{"rope_fraction": 0.5, "qk_norm": false, "lr_head": 0.0127, "doc_mask": true}
Below are experts of layer 7 (counted from 0) of a mixture-of-experts language model. Rows are named router (the router's row for the expert), up (a neuron's input weights, with its number) and show model dimensions 0-127. Each number is 128 + 32 x the weight over its row's rms, rounded and kept within 0 to 255. Numbers have three digits each.
After each expert's rows: a language model's description of what the expert responds to. This comes from a sample of Wikipedia text that the model never trained on.

# expert 32
router:184102113097092149128162151100140114155131110111118174167093088146164103116155145162160183118097147177126071140145154170141151078159146148077126112121104139137152124072124078113133130106130109178131145129100135157098121185127119114134155141132115127091171130117062152126090084092194053153147129082178145064132098129133116132109139095100072133094075096142058161177173169177117185177064
up8:116175029096127152106122099145119103153192111123111183173101127075196165109098146111094129117123099098179103096095107178074127139138154130129117138133116150110162105098113180111130092133105102102137141185149159108188078150135157118139129139107128090161123139072141156155111113115186085097146205113132147102121101127167097162082082127085078237095156123133112134134129168133103160119170
up9:084123149142070132130167133116121140091119133160100149115205165192128145120145112073127146130085138132081177129119154141114100088068094183096131070077145114146086076122166093176143145112106125166145138132156153161139110129165127072128103128107123183030126070119150196098126114127149113168130175092128136199170157101135077105128171145096110104134140144200099091163133103126090109156099
up10:131157063120103110145111112111143129125129087131094159143103119116172113140127086216076132125145125104179184104136124139098101099090144160133134210104165179086138103162133120095089119144119118115183149118081114110126138073165067143158092172153110140094161110091109178112140098111177093119131062160109154089176157138089139190087115164153154162129129072147097101110183060122096175100168
up11:148159161155142097127162191130138139070077147108127109087109107143113110176141132200140118125131123126113146149104152158198167160155142134074090109170119182090148101115139107139159103145066120170192143115141148089069099168047089173162193122114119167138068071128116148152142165162191103107110148120096115105083134160144091108115119122132063186114092088127110128104109084124120184145134
It responds to: Prepositions and quantifiers. Prepositions and counting words after verbs or nouns, such as by, with, after, between, all, two, several, first.

# expert 0
router:167135108132128157142126145077142111127104108103113190160129115136221115143105161134126165080076181153158149068132176135091089119166103128115112153156130185073125128183112110145143095132093154082079207145142108137145109121065086143134098176132209145143138159117148129125112092122156080119081156104094149112099096110046094138139112062168086144109092110162143175092137128105152105129082
up7:124088054102092159148134162010099141158087121127201111147182159087176185122128083124118140150124140125103151180142165113138084150149087126125148157120144097155094138110093127150133105142102089115120156087097155132081050168115166156118174130106199187122115106142171138168097089149141145130159108159113133089093119178134116083120103112082106131163070134137185143147123118163091117124162
up8:167119100101140111161148133133153116164130179179110174145146133104133119158090110127056111127173155159132153119134112149121105116115105150126181106095142053090177102092064147082118105103113149100138132109105127140119130150076159115126118158104119160126137138203168183131146097140065039135122166112126137112140142161118085201070173088055135189140110103139103181068120162101183135095164
up9:178097078137047100105160134113130126112179123082159129176151184078152102081130119160122153142119173140114135118138110108147145157149136157126089114124128139147119085112110092223117166074118082157100145140114135153143118114157109159132134208108146134187149146115144114145052118107098128109201115103088116112103094127146097147135136093104132185081141137026112134170118095119208105148178
up10:179133147111172104154157111147075153142100082130149125180135169136120091121145148137157104079034163089145123150153161135080139134133181108136112149054165087095086105120132066177074103113125115150141118101126070136117121166154103143137119164176103092159118050054107137128147111158076119124110152128142170140165112168112124100150148189131128097097183167143120149124203136121095125108056
It responds to: Mid-word consonant pieces. Word-internal pieces like t, st, et, ol, or inside names and words, e.g. Lo-u-ie, be-t-ter, Ge-or-gia, Pi-ct-ures.

# expert 51
router:149169100101091112103148157147103144165144172073148157106098116145156108140106135149074140053095186161066111101173138134166139065181145172123121131182038138126139109135167083185112107201128121120143174123113139182114159090117102185089085177108170141094136138109099124086152100130152086145161120116120164129085116119114077118138139119127126163094096082134093150140194138192105125125162
up1:120119146133190131081166128151131158136072127149137126163124128142148120089125083093132148142077143180103150183136117128126092115118121148140121108150116142139141149183147144096137145080102158098093160064125149160095152127118098124096118137157082088185146129073131138212079168100119127110130085020108152086152065102136152125150136130138182136055160105073038158130183131151119156079138
up2:157148122159154145149128149151148107158115131130136078117116075069105108129123091156143169112133112137122112115066137122091113098188155107146154124102145113057190122123109176139196081116119144104172128062066108135146163144099165104144151133121088168070164139114142165114139120019122153172152028128152120107108090139169185152144109110087166112070143138190137112126128141134168149160165
up3:142109073122123099107112138099169129137120118124149132162120104128109120160206133147088160069145109153164062115150178106143186138115172129087138149153133120175152072072158146153114129105213098121118124185128103160142100110148063177082188128117176161117092135171206095119128098135105155143106177154132112119109114129146104148081096128054109159109097155173203130122154088178116139137090
up4:144109088182082101141130169176140113126089152066163114133115072168122138087117161126108159100077119101079149063173180155111088113174158132158148097174165112116179088096095110115118160184148098073103142186098175093120124154160078129120159176146108111114115115146133111197126103107140108071155139054127148135109095121133118143160099060108175163137157114105156146152119161155141132050136
It responds to: Early word fragments. Second letters or early pieces of words after a first letter, as in C-l-ub in Career statistics headings, acc-es-s, comp-a-rison.

# expert 47
router:153077109131138119157146107089143151153064140153122137152093147154201142077142125181122168052075195111109128089140098129093098120152129142093114132129091142085176088156093092122191099164097116098120149161106087146152126169104182122077129167134147148151112136098128155101104125116114109178172146137085131120183087090153042147178183107121094185066116090149131130142087154106110160104099
up7:186155158115097104179179098127164138065149160149086075177145128141152088098186137158120124128120133132111084156123093114157116127123145108105109127132139084118137190130172083181150070135051139136166153126166102088136104119051191126126174129065112078139130125086147167115135139166145114132163119112133166120100164108079137118077109109147045116126134130132142139141103101092076195198103
up8:176140082036085149112163085090140122202110078146069152169142169166133127170113179164158109122171089159153093071105156126168139100126164111129161133113098098125171138150100149133145122182126117140160149144121129094114102167097145065082088088057135158116136150117152153152086095130174132158185088131136116089142130149146115148074091161134111093128116084178148103064140123144080127112177
up9:099138121110131090157143045100084118108098141105134179146127150136120170171135115146121141116146097123112134115135156162124145142134088139126146165115130068094130168145127106168109130163140132176170131098099134163050170113030145075146098178166147189133121056093097113102192096087166059186102095125191140140151079140140127162108185114138124196146126108114179128126105102118125134145074
up10:137167136106133149102164165152133140196129136156070230094116107132186150115112129155123159076187046142092139152142196136091153106089151119099099097129118178142137161171121141118098157155138132128118141147133094154118076097127149151176129167097103130167103113093125197195099100113133125097080189101158111102079108131158159164142145093092124094068161145146114117137129078139133075094083
It responds to: Endings -al/-or and of. Word-final pieces al, or, il, el, ual, ical, as in h-al-f, Sh-or-t, local, plus the preposition of.

# expert 19
router:131155129095115122127154159110118114167114134101117104143126103135145112088123151161084195048113087119110108142109114154146139112156124125093119152116036146102128128128137113146103069139097050147143147211069104179085171135108146102123161204107147134113110066144068164122188121164146070202164163089125175100132099119106111139135161098132074195129131131108150127084143162119133126160079
up0:152068116100161147139111187088113128171120111098130079158145116119165140088110110158144155144123144119117155140175142157103165081123170169142166106078139142101027084129140172168134090121136102147073148237181174115104120108106126137121055129143114111120151112160131132155111173107105100140099102115114135140194105152083119135144070076101069154158152090122184092066130137147127172118110
up1:129125078154170146140145130106088150106158081068129078077115108148134134144169079132171161087108204185090180159129135249143080071127082177151092166053146162139135175172129125125142090123126134130106150165087128136130210113106138116127166137123132112081122143135115121159090125116134125072099117125091120119119132106093150117153125119121069159163098134159097085130066150167136145152133
up2:179164087093088124103131141105173102106107136090149134147126059166105100179067116082129160119128121152114120085087094161066135127146224114153108187098110175081119121109150176050103116145182118120143122122128129182126095169133097175161095157123168126130122191067128143156169139112130102147172124104136208140140139096154106097128108176137176117085167112166093156094125142105126109124166
up3:154155090152159147162140225069123149136090101161107161139139111149118170154155104143111085121130112133107072138104119094062107082133162160114143172100135148126148160131072137142114102099149120209167132161064128218146094140089129081086125118149165162133078100121118083113161109156124108096094202106111155085132113170142132089063133090128122169085132128122102132111114102205084125139113
It responds to: Table row starts. Pipes opening table rows in track lists and results tables, plus numbers, dates and word endings inside tables like Result, No.

# expert 34
router:127132138101120157082203152113173107134080155099139141115073114108203141127141158165109141086115158124113156111202088167171101077129122108117150170156108117148143144143124118163123065092109053161146176177141125152138144124108102113109148158188186115122112103083157133185136078141113105163190091110085160097089071103151115128113101090099098194112133155133136186069113140078108126113165
up3:200159131184119108093112118127121147140115106043168113127150107125138074156138153195108109080138107122132164094162081149145162127159137104147160142122080154141192165175117140137153178123114101121125135131060132084094173162101152127146128132136159125099169148085195108147145145183139106091139148120121141095149093157096113117054114108072076153063141096161152117093222149127135123081078
up4:113103154131080096138070162108135122165114133179083108177084133095107127156117162164147128076087171148140144138144121088113060152137118105084153118063108107188197151163136127106127172163114095144164144119174090125141174121115138080097177179129197183131085103116163127146092125112095139117174123075123129105185116137144136149081180131112064134098126144088119118155086133093101183058095
up5:116156152104122112183111058144159196127167143053149105105128115147135079128133158173128167124109103123133104123131087146092175098157072164115143135143091150133161129154090091136121159123144106098137123077099099178137166057109088123176185118171157080098058104114130116138129129116175135151091113173153202084108095055155171125137110149166097143112135086163157148079154069100157170120127
up6:125128113168114140148160149147134134165146164124101154120103054170102153170180141152158116120105097170136110104204104107131111091133078160117129151115112135150188176109101068093096089127116160163128128085080075148183158089100140070093131128112197149136151070146083181155115096123187116151126144105105132162137096091133098112152165146125116133044181124078163148054135153156139138071135
It responds to: Mid-word pieces, quotes, pipes. Inner pieces of words like soccer, focus, nursing, plus opening quotes, plural s, table pipes, and words like public, New.

# expert 28
router:177150155127190159096181119092139181148083135108106104160136159117184082116121161155150130101122118128141136146157159127142118114165139161117165156095100124110133145101132046180139086137107077167175190125113053141122101113092109074127080173148154072125162071126070179166110143113101079163142140121129172127145111108075124110162169084143104175068110113092090178121121117144166108118069
up0:178188133104116141108132151141126146096091125105116116096080125181103103117113226175192178094110125139093116090166096165140130137116123194096077144118091100150163101182100120143134091178132084088105164110090075100101112110123133173167130145156148149132158150127087121148094140125119122196132149076120138155174144054165110115105070124142123144090188115121169196102142125120161077099091
up1:137142155109160119100136179142142124139129144054152094157092152207153136175133129106134115103080119182107150105110123074152212082121181164101177182135080143112117110098150084163111123164133141112130107140185055191148188071187148105137132136130127023127101137133094154150120137094122158165109145111091139127112095128098112157168102142139119105177115068132108128126157106125143121071154
up2:160137126185160136155102140129123118113113096093182112159114119070143139068115046136108140112052123174159175125131141130139184120105103175113077086186163114119119114115151106134184080100134094118133164124157136179138065138100156148059161138160160122152107153150131108121147091088145126112141171119120136145105114124137127187118125174149121125045184147079155147177055104091075158137076
up3:157084139194145050080117179093129136126175083114150116107126081143210162111114116122101122130109162166122112155170173154142086115068156138111144153130139063079136180086111095148179170142158146115100120134151132126154123107119132163036148120159157128070125099114147168180082131140133108125093138142087206089133100112081100127149093155125144156119092152179102143140090112056109154128149
It responds to: Spaces, rare characters, inner pieces. Bare space tokens in list indentation, odd bytes and scripts, plus inner pieces like ri, ja, ber in names (Wilberforce, Darrin, Punjab).

# expert 5
router:113131095168098083097086169139148131137136092107095056122105110149173108142116110078103125101063172129098119122127121146162162083138149185076127126162121152131127117140131067116125114130120131138158230125123098160122105164136131156137170161121189166115223188087099116135069080152149105169100125105110199123074120118095061115137139181133106155115120137132071162080110118145088157150136
up0:119073108172162178041134108136094121121104136146101149181109074058141103103167101143151118121141150088154109132140116203113108087132150147106162137127144107134176133184152108115100055133094137186155131118140084125119139147124101169167087162120100084098150176116086103132142096115091095120168081133170119157161157126076134157157137138164117120129148119124123195153119143196181103111023
up1:119182092104077079034155101106155119162089085120207145133152088109133096139104086139121150163168092132139143136154090172110136121146123149093174215128104172186142131157104086101127134110112093182144147141122101145088176158170110118117176140143100065153144142104137092101104108172092156156100133093148143066113086184185095102090146097156139134142144173155075150117114125155080127141125
up2:164091123108091100095110104142077081125165111129136140166116134105119096156177098079156149149133173136133098119107152158174102113081065172105219099100148081144113201209100078108164110117154178071161131128135112087145146208108123108115099171124184099123160132117107114095159130167056154158144135094163139108114160068117110138157171111142115117101102107141162113092173144114089127090124
up3:143141177118153143103087154113149136165085075100123093139115120091108122072156133115119157106139151184165106087093146069158107161151070126097123144134110132154119102148171146166144141203150067139134158159095120184142175160116166154145178103145180135090159110113084089123120119139167088194124112076104156116063112088085104066159127143081127102162095118115150122086178093084179160072160
It responds to: Mid-word n pieces. Inner word pieces, mostly n after a vowel or consonant cluster, as in Pen-n-sylvania, concer-n-s, inst-all-ed, calligra-ph-ic.

# expert 33
router:138167099106104095149143169077144207165106144132114144132111166139169181110134142141058159098057144143111159118098119128156147093141169119092182140086117162136127116151098102153179077142123104164205178152108102141139157106089094126110110166133145179077120078128156160169182065157155071163143093172130166117101103091113098103085096106077149107143136089154080162077121124123148116110084
up1:223120095142103165156096138107102169155126119117085112163137086171117175127105127122128142106123076173147106059132144214155101137137120165056133139088198164132083140108084112122130120170117153146158132071089131098124128098151048126124165133122216099135087082146128152126134133132099166166183148089134104099105108102097142091150195143128159135125166120105122087144111088113115184090121
up2:163127104097118158112129105051168191122135062110104133092118142085153125104146146155178110083148147081125137140122164170174146090133095081141071118172161148188098216127108122151139102145132124149135118176113120111175110134223090173108166164116186118142094117163117117108193097105088103084125146115121164141121099113136134130190125143163132089118086162112114103147113140107131036096154
up3:173123093114139109145125108084180217120132094140066083107109147077108092152144137118097155146090112158106159083102157094188086136145116137125132090092149135217179095114102116223170090129135168163121169134071139132163080156183105128141126125120101102113120118098155134117178115175105110128054129144109162158127134123118090114139116081076120162108134098131108191110146177092149180110121
up4:164157150175106087114166147135066129164161123107155117089151077104120177105090137108079139099134162216140139107112080129087135098074170083102136120127032121018127148159179081148158085126118115162136169072088164126170146122126148180130075165109108146124100123125160109110127139152142105160139156152135140112096123102145165115084096110123101165148176097117109137145194131151106174149129
It responds to: Word-initial capital letters. First letter or syllable of a word, usually a capitalized name after a list mark, comma or pipe: C-arlos, K-ymwt, R-yan, f-ellow.

# expert 60
router:188097090085093136092165130106110163150091143124092168160104133146175118118195160135143174089121177147093132094127122160132099107208161154073149139108155151116125145121114124131193098185103072151126177149112107117112096179105079092100178142140190142110159164105146143095161158125116090150104133092080101131138087126080070143145125112102124118046178139142126151046118138112125195123124
up34:188096110136122131102108083132152218122124104147071104122167150150152102136109144104151181127127110081127121150162094138088136123150164123073149116084082129146114095116088154142132176122107163140130139174132116118061113101162138073144195148145146198039104109095107135172137083167120139132110127144163137095150136073112102076104225158087133164106149088132118152161196154155135137079144
up35:119103139105078134138150133093135137155120076107109079192131097078122134132147041097175095132085176116138137114110163157077111084121169178124140136216170131082129132157102097149166079119121113178149128079068148143146107159187118089106104147125173127194118179084142146163146112118135141140155103164115144121115133113097082160169124140112124109172140147042138196113103139070173114149152
up36:214123168137134140090153120112155136142146184146162131070128092110152197110077154156079155171126112136086141155165111128137134108142120098105063122119089120116111111152112146119130118130090075151164127168187163190055114152039142067095115137067116159083124129064118119136132124132095175143153194126090142175116104092122071110146120151163132133108104172176134126103127138079125139177099
up37:150107125140144114055156092143123141087085129139149174182133124118162063131156139117080125138144122111169142144125155090118071082121166071143150148149140116158215093198096142135213129118134067139134121131172103108142133107148118116121102129160190135099160149120158151128196032172088076104172108131139106122152117107149125151120116136085112106137161076131087211089131127126104150171124
It responds to: Word-final pieces, months. Final pieces finishing words or names, like y, e, ce, ary, ville, plus common words like high, long, life, e.g. Centur-y, Janu-ary.

# expert 44
router:132107120106140105115156103123079149110147142114117128092106134144146117101109104161141165146111146145106154187174060135116183067125137161096131064153095167107116076090138122110129095170091050124198178165134102166109128176122130134125153183127179133108103166066106166140101110123175067200149120115099115059143109111128118106083168094147078106098149104091135144067190132124100150098079
up7:126178128104174099094112165082122131100176140115148138121122140133170094052166197102091113143136149203071118147129142132138152089127165194106128148163084162156106155124145127129141143118131216174119132182087126117124114177118095150150124143148174064170151148186118114049182077105149080137156083090166134131126147114124129085114073081110106121078138118119100117095151122081116114144083
up8:124148085111145066138147114111118101171149166110111127058110099098090070118158157095175116136159112117108100128147096097097128145175123114132138158123152152160138148091122109123123097187101080161204159209159102140115109134176166132139152163113087076090081121087086117143187074074167130128134130155151103201112094151165121183082199118182122164124091113168095109127144148106180153132131
up9:147199141094143110136142151140082134150154159086214123064060146105120137125159166118116162161105106118106144102079090057171111088123154137123153103129155114071116093105107141129131131098147113100191160148188064155129125177119092114140087177108148084105152148067139122119120136109173064148161062194122155107092172137074133168108161134158141100103110086089090151136120162144145125119101
up10:075075131148115195110124161052114174114143092117147163126095129157227093135156086139124186162115129105105160140136183151104121149116155117134122124122076136104181133161118138065063090123145151147130179163164135154154123122096116170181121121144148141109073166142108148136155131183112037120151179128124138080109139171127121046077167150149126143118110111076131118091145113131111079098112
It responds to: Mid-word pieces, of. Inner word pieces like in in unincorporated, plural s, and prepositions of, during, along; also bytes of non-Latin script.

# expert 39
router:154131074111102133108159156108144179136120179127086141132091095117163081109121141117214177060085128150068116092126193114146097061169093133063102143144187147140158102144111112108173106189092103080160126153115109107141119206165124129136126132126169115094110119100108175126119090085107081185098083129117154099082128130105078132078169105128106138146164075145091160105150104112121118095129
up2:168136161150175086134187074114168146140117078117106184094161104098122075197124139172108097122087084125196105131118105113177175141136099150075127103125133088160115136132131094139133104074164119126152144055134141128156189138095105130157079179084128218116129176129135118128172085099168196149113123083150153134108102082090125166109090130154140089084129132173135125175090161130147126108144
up3:166121100158100120078135103128118182140123105119162161080161100085150132123105097161133230139078121179184125107156152133103157122135136125132165138122111125123091133186081149208175138074148159148137124104101096134113161116125136076087174127143169200143153120079121104116062068094123126128141080091073112116102134105109060048175139123127126155148126123114113146167076193122125105131128
up4:180106112092102159131159085112132127171126149106139175043127148144082158082158137181123150085083120079110122153165099110146077103221197120164052114161065100115118131143114166111154156098122149131106153081148127144159123118094127167156132109151151146131143130183156074131094165122142123142176123123183143187153114123173135140118140106137144128093156121110070073179187130156098071139103
up5:102082113135062064121142157115099062114105139135170153137096074139136122108142066110124136172171108145138144077157155166106147148134210177148142125109126117116070144089095125204094111141114112149138132166116158143075085123116122109086130135094162128074152133150082094149110178150199130071136203096050123173105143107147119106157139085133154121123117150164204146125149085116125162107130
It responds to: Commas and conjunctions. Commas, and, &, but, or, semicolons and while joining list items and clauses: wine and beer, Manager & Bus Driver.

# expert 23
router:112141081122100124077133165108128143150104152150062144134112112122199115129141146162167174087072154172171120126201145123110123108149088166110159086135119130106109068123124111109143123183109112160166182120126101157154116113153117116099163209119135153126130165064144109150152069162191098186139107079105169112072144117096070112094168121129120125102147045114128159163140160161055123106098
up0:123134145100057143171141103136150164144029085136112150167134189085178157117114120157132186076138120167117072133096115139131213101148140080111104167106147165108131118218112146100096114108121088178105111134153132218114156103118146169139137152144135137128151168152177128116118105119125125127149104183196099075087166149110089126137164089137101112145110163093109115080131112088138172113126
up1:152132063130141149123130165103110128205043175070137106120131129107138073167128101111110100159064159130125102143123117098117150098217188145146158096198150126118106111142152103160185132178147046143090145140131115150123096088104145134142088109149145104145073075146116120146118087114122163169188149147142155122113105127135106152120075094123120094141211115143109163118102157152181107076108
up2:147130127135192130122144166119080153167191167061139228142113148166132117117172151108145164090102143133123099109142147134146148063121114097098070096089189105137160136147124176125158126095161158129160112146068118108117053131149120159079137122187152152131143132083087134167147113126139136104101197122124168150134115117111160138134110068122117114095161086143142094115196177109102040082128
up3:166145040167130104116078060092131166131102138108096175057162136111136091090175142063137200132088199127124113119081075129182182138117133160106193121151113154177119172155127080085137107137204100116073127139134109162136140140141134112093167117146134140090122093121092138160110128144145118144084131106127153148157161100138108099160048109110121128151133115189109118137102100183143116128101
It responds to: Plural and noun endings. Plural suffix s and endings like -ers, -ies, -ations closing a noun before punctuation or of, as in years, Critics, engines.

# expert 21
router:131109067140131112137130136135155170120075089102113099144115053148189110090134133142106146126126176130162090022140102163065155077143105158128164138126091154140109112145096148140198101203075076124164192150105079163139114154131122116124147165071131160107160118079093134178104089126163123168108121138150172151107111128071046119107110098138110118120083140101105141159140092143135136143089
up1:126162045145083125109172138095121165142109147057124113143152148154121119097180135111138177122148147108135158062125154158156154131072043194082119136088122109115087164131121162110178109090178122150155140118152191147182184114101071138113100138159155174105114137073171098135164106141081133137139147140098121152190092120185146122113124095080138142144086126153105132068127085067132150139100
up2:113073150149122108139104135082102135138154090111130175039041137135108130071147173154095105128095135120146149154108064106151123153133126112135110125085144103212162089166173098173129110120132136109149111172096064050162128160111090101108159151143113094167137169102131122095225116135201084181144158154174124103139113127170123142128171104138145157176127122104111153131101163109099150138106
up3:102142075145128092103166171141127104159095104111147153180133124107107082151151081113166140114145134113158089092130147155115145128186157181129139168074133177077115163120143134136122135135132073100117177139101128207127124099138121171114153127091118084113164114151083173111109084115106118161132160126190102126093166074127077103135132095129156124164091207084035156079172155122193129061148
up4:145112073144134123129081127101149133168177108097156230123115131126103075075112128128100148134107135138172144106106201142124196151072111125102120171146113173134067098137088094141151121109115152077086147120101105191148110159075104190105124096069168151081140164157117064101153095087124161172192148139181111118080104104136171131102149146097141151108146088146180101106141116124148145121098
It responds to: Foreign name endings. Final letters or suffixes of foreign names and words, often diacritics: -z in Grzegorz, Razzaz, Azeez; -ić, -ș, -burg, -ville.

# expert 9
router:150135067083070119086174136107181148134125117137088104177124118131161122123129114177094148094092117067119124126187100115164124106157063146163132130164097126158123125103163113159140130217064082109152200134152064133172143134107101149150177148102176135099119122118122125186144126127156113143154145054129163129134100180123056136071127072147104119125097071138134142105163095189128124111089
up0:163114147095055081092114151168108166138077141109110141092126075100140106104118177140124164146087163117120113139184109210164139145138183180131128088139102165088125115075135117150110177097093114141121140115128136103178129097133130090048099118100138142168122152129090101124187084103110138183129114112160109059155108093177118175165095166156128132161135097179129201173072087091107136122118
up1:121161088209180119095151125145080137102126148092091101170164137128120104074098134173160125142115174147123117161119119140090091150114113172126174129167115129158183135153119145124088127148142167106112156159106050121131143198175106157107102149163092113149111192127104126104156121079113111138135047091104118163160103135169110098146081108105165123096099131045075189076094133175189102136136
up2:193162155096076110183139161152125105187104147079036112180114121114156107099160177100124114149098106124135161128120097139088164065134105170124124085166096180130079120122161156160173114112114071111138124129155149127127061100114131123132082149146113039090160106127189132171108159159144092137155120125138230147149099129142124151118132086132116087143119138123159118147170166134085132110074
up3:103105135125114122122155126137183173158160090132079098170154070152052099062146151089130114096148089096118127125151185106099089122206194149107062150105136121162111098128100134134137120131133117127192144111116134097112183140152221151135108200115148180141090106125108136104094116093137155120124074106106108078134154103115179114118184148120121128154120111162183172148165114079123144167070
It responds to: Name-internal word pieces. Short mid-word pieces, often s, ni, as, inside personal and place names: Swi-s-s, Don-ni-e, Has-s-all, Lak-as, Tonya Pinkin-s.

# expert 48
router:160097125118118138126150174117171188140099122120109165122051108107185121120117138166102133098106150191100115118128108120168169056163120152112112162133092169163113133064125083126140081174098104098209220121104085121100122130148135118125110133125114137088150065138147163065151077104163138166128126141089119097111094094131106145114077112140109154144111100172075176154142099194077181149139
up1:138128124157069175179184080026126129101179180168097171098093131100132120193167149124117116152059136140145141116124146162123136118081074102077123147144140122205155125152127093095086093132133104126119159128122156181233152130167097124130119147080162096131119138121093136104167106140060159141135123125131123079163170129136109104138110130154103164082169166157131102137165100114078111106138
up2:102091123038094105146146066070147135133138100100171164120190179117087063093149107124091146098141163191112082096156102132160098127132196143113118133112144108132150161182120165177160142144118117155157154132116162142165062104138076127145130098129182118101090135110164095125121088146030127102060136124120113108125159160144106123120124104179130161171138145136149170092172153136176117175158
up3:114135134117114161135130117093119170141117148096032207139125160155083123136145134174164130078110179116089101110204163204183120110152179195111145187140190155113117146089152133170126150117100105127135148174142165129133091107171169164126103085110102099176161131113109102155123114153102097119096077107124125154153140049118115148124086116092065134119197134171115116132148146117103141134078
up4:132089093114158169202095090164177108173088105151162131110137080153126087144116118139074181129126107167161149102157061143149158110124129139104097118155087172102126124098137093153106134084150045123141153150159111164162118110086152155113106128151136094161194118151101104094195106112131162255142083114141144079152112091155115096108086120118169134150095101124119129123177108093137137119094
It responds to: la and syllable starts. Syllable pieces like la, pa, ca, ma, mo starting words or inside compounds, often in species text, e.g. workp-la-ce, archipe-la-go.

# expert 62
router:120120067129116195115133147074152162159115104089137100138065116157159136113131156164133141060107161087139115104174133146106142109153159138041143172150142138126120134117121107124119089114125098148156156157163113154105111112137103137090118152108223169155134150145159199141151162091168076170170108062143170087114083073150072119126129081168086163041133154100095141106136151116100131115089
up0:141124087143135192137130142096153121142119096123119162154136146120161120104197157099119128111119153096060105153140108130153128125135098128162166117156181109157160114166094096088123093109086173181055129104119055126185110136163148149144066113115169121154114204078154132115193122066108098129156147077171143114127094167170124108168121090094071144111129118146061148143072095138198166161121
up1:137137148165100151133130133088109107069113147155054175176115126140146124067152185077071069180063094122133146164104136144098140097140101114077133155212139168128153104143125121143124127119077159148171145085117111121123153174130134125175130158154131147094119032124134135132120150174116153151149051095083133091146096079131167143175110111181106132134107092088188107172123133166101153130102
up2:114154118112192181109168117127116145137138182019141114136104066099191075103137122160118194104133149110121132146088112150158093101135172111068071128108113116129081058141135090117149121130155110170137120128177125119089119106162162143079174165113125136152125195146123182027139107120196125137132135120178138122158081107137142149130132126079089145110129127172086133149139126148147109104074
up3:127141120194063100083069193091085144107097134138166138144111084095166141065100164128093098168139195146092119113186109104171097132102143073137134150151132095115115186138093198208151104134136112130173148126148099157107156131113098144159113132114149130090188102109150125182106148171168105152128125110148128130142065128151099064134119153122118190104189134099101155059112127088140129129141
It responds to: Infobox field labels. Field labels after list dashes in infoboxes, such as First air date, Born, Location, plus -ed endings and words like including.

# expert 4
router:132120143108128134141127150126108153159071133094063119158122101146150101141161157164147197115084098126118081087112122135101189047111100244094146147142133158126154105098063107137144106166090123120170161171107084126097190173144100146139146145150123141128107117134093109111110095143137157146201117099157174146079139109122087159120156076122051158088095100138160136100165092174162112129089
up8:115123142140109153086127104125144147160116162029148206141090098107140125132157144211143191140092151174104112105095141161146091080132145195075097141164097147161121134105165117133118132093217151146118140167081100170111138173104133151077097104172119163120114078147110128113196110141129138112147138108043123109096146103128126164113087068125104143159108186152151091131136161114121132079112
up9:110158126132160149120139123106221157205074056113081134114095108144146153144097119152146141138144116114123115140148167119164122150072083169072147186122138102113183103170088148114175129129072156096155166124086100104111109107174096149052151107141111178154104110139124129143121097138099107110109068111099164147159113139072105176113183211115146082157101078153115152163120132111147103173160
up10:164165148074111126099153129117133187072147132106120115072145161182178174075115148132050100137129159123087108158139099091116143096167171144103135134135081162150106128099127113148135147113080094153169126068131122168095080134145183166116050082204135161116114113151110090111080102146121125134078200106133108135121115109103112135120202118137094153166133151127118164124107155088137116224108
up11:158122143112107139062136212178129112136148131174182069105123134135157101163077156139126164082180171129146120113102100154089148153149121117122081172182129084148170180160115100124088129167153127168152126146105141109161185158154115055085102128096143107075153120137152096167152064159124101140100135126147144075098120124150126098118168104071142125088116111059109167078081197103111112135089
It responds to: Copula and paragraph breaks. Forms of be (was, is, were, been, became) and paragraph-break newlines, plus some mid-word pieces like avoided, existence.

# expert 54
router:157107075124129110096104152098181114138083114114140115150082094113131073094087126121148158074101149162113131083134111192140168111136084122028096127123150164115137136179120078130194098113114089128163176129088074140121149158158123176097098149132175113108187098054125171105110110124092105177103124141108178094101109126116079108145172151162071146121120124211161149103136123181118109136100
up2:155131078099145171139151089087121131102155116108151157147121120171119133120155098112135104156149148121173184055132096141138165131113129193033125151105109155077112075068138126122141128190076148103123150157101113178079161166103129116081116181163095115126140132157164130125199121108127140147099072051075180099160117179141143140127107126147140155139147097115177140040104132098114103084121
up3:122116086162167104153125145113127061168099127095173080101097099140143121085156140126088144097075142080147117113104087156148171109101155118101091185125170105143107140141157140070068146162113122125149160122148162094106165146126136124122165156178102104166115079140035167144188149073151117138148184127161165161101129117100132154175175110138119100069110136079120116157182160127091041088154
up4:128120126167132125123136106062159103150137155120147081077169135209138082134150095155135139070106142131169087185094121160092133126134146097110084103143127151110126136121115139158133100123125067103212137141191144136107161145144152131147099177079127109174112092118140152156173126091124124199124133144112135066141154122089120109078168129131042096065127088150144128126204074163099162196107
up5:132147104079170135145147052119086109075174158132159165130053068218124143121116153161147137067060127090162178093151130148101120152130181176110120133071145146160153146127144109111093110161165148198148126132147105150135102155149155121104083110089147080151100065093122160125103105097157088142145057110112160135130071126138131151128142136122167102088180120138144141068159140125098169102129
It responds to: Definition sentence articles. Article after is/was in opening definitions, e.g. is a village, was an English club, and commas or line breaks ending list fields.

# expert 12
router:185149089127118131095130181154140132146122147083130178125124141105186135150129153170177141111061141137095153076188175112118135096130081158075135145125168131098151091145102067184165064188094119138114157169103128174162177122139096133107145164171181125108124158143087191121134113089111083170091109103152159098117107135080065138113083121140077090141125115140120102154171150157134157104053
up34:134136138166110064093125096103118156118169145079170187120152149125156131094072151107108156135084121139079108128167161138139042135131147106111134125127141174078154110133114100111125148151090102105135116137059165142092059165134113127156101162141102142112146162142208125111112145166154111171162111157095127209156148179026076091122135101112088168145131126101110145167174137174163080113156
up35:106135122118122159046111099144109117124174110103080103099173117095183135143102156103094120112102119159104089122094167176078172127094198113145101112131129129174141143129112161112120162141136043119156159166156108189122136115149142133128114078107193158149079101148128139146129156167136130138101117130151126087207091125166118154121194109142110173177170073142124095099072039193125116163126
up36:120084119095094095119108146118147136114096129138131116128144111114197113096151105159172114093147098163170046158123135215105093093108167104115099115173132167096072193112112062147150129126095144143117142087125186134099141071162186083107157139164146080145164110112144126126070147129137156147118088159130158114120120154094127169130133127073021116154150183135156150093117097136137160059111
up37:163089137132137154160115126162150114128139109098097128133102096147169143136138141180158139122107135149115098097153117124082075071164144135153200151129139078117072142083104079187195069103111118136100139138139185100175123121143174133124150119190129178110163102076079101232155121119115123156077149078104145176086141145106080097167137081112136127109083143087051109161153123157159129117132
It responds to: Table pipes, separators. Table cell pipes, semicolons, closing parentheses and line breaks in lists and tables, plus the piece ra in ultra, moraine.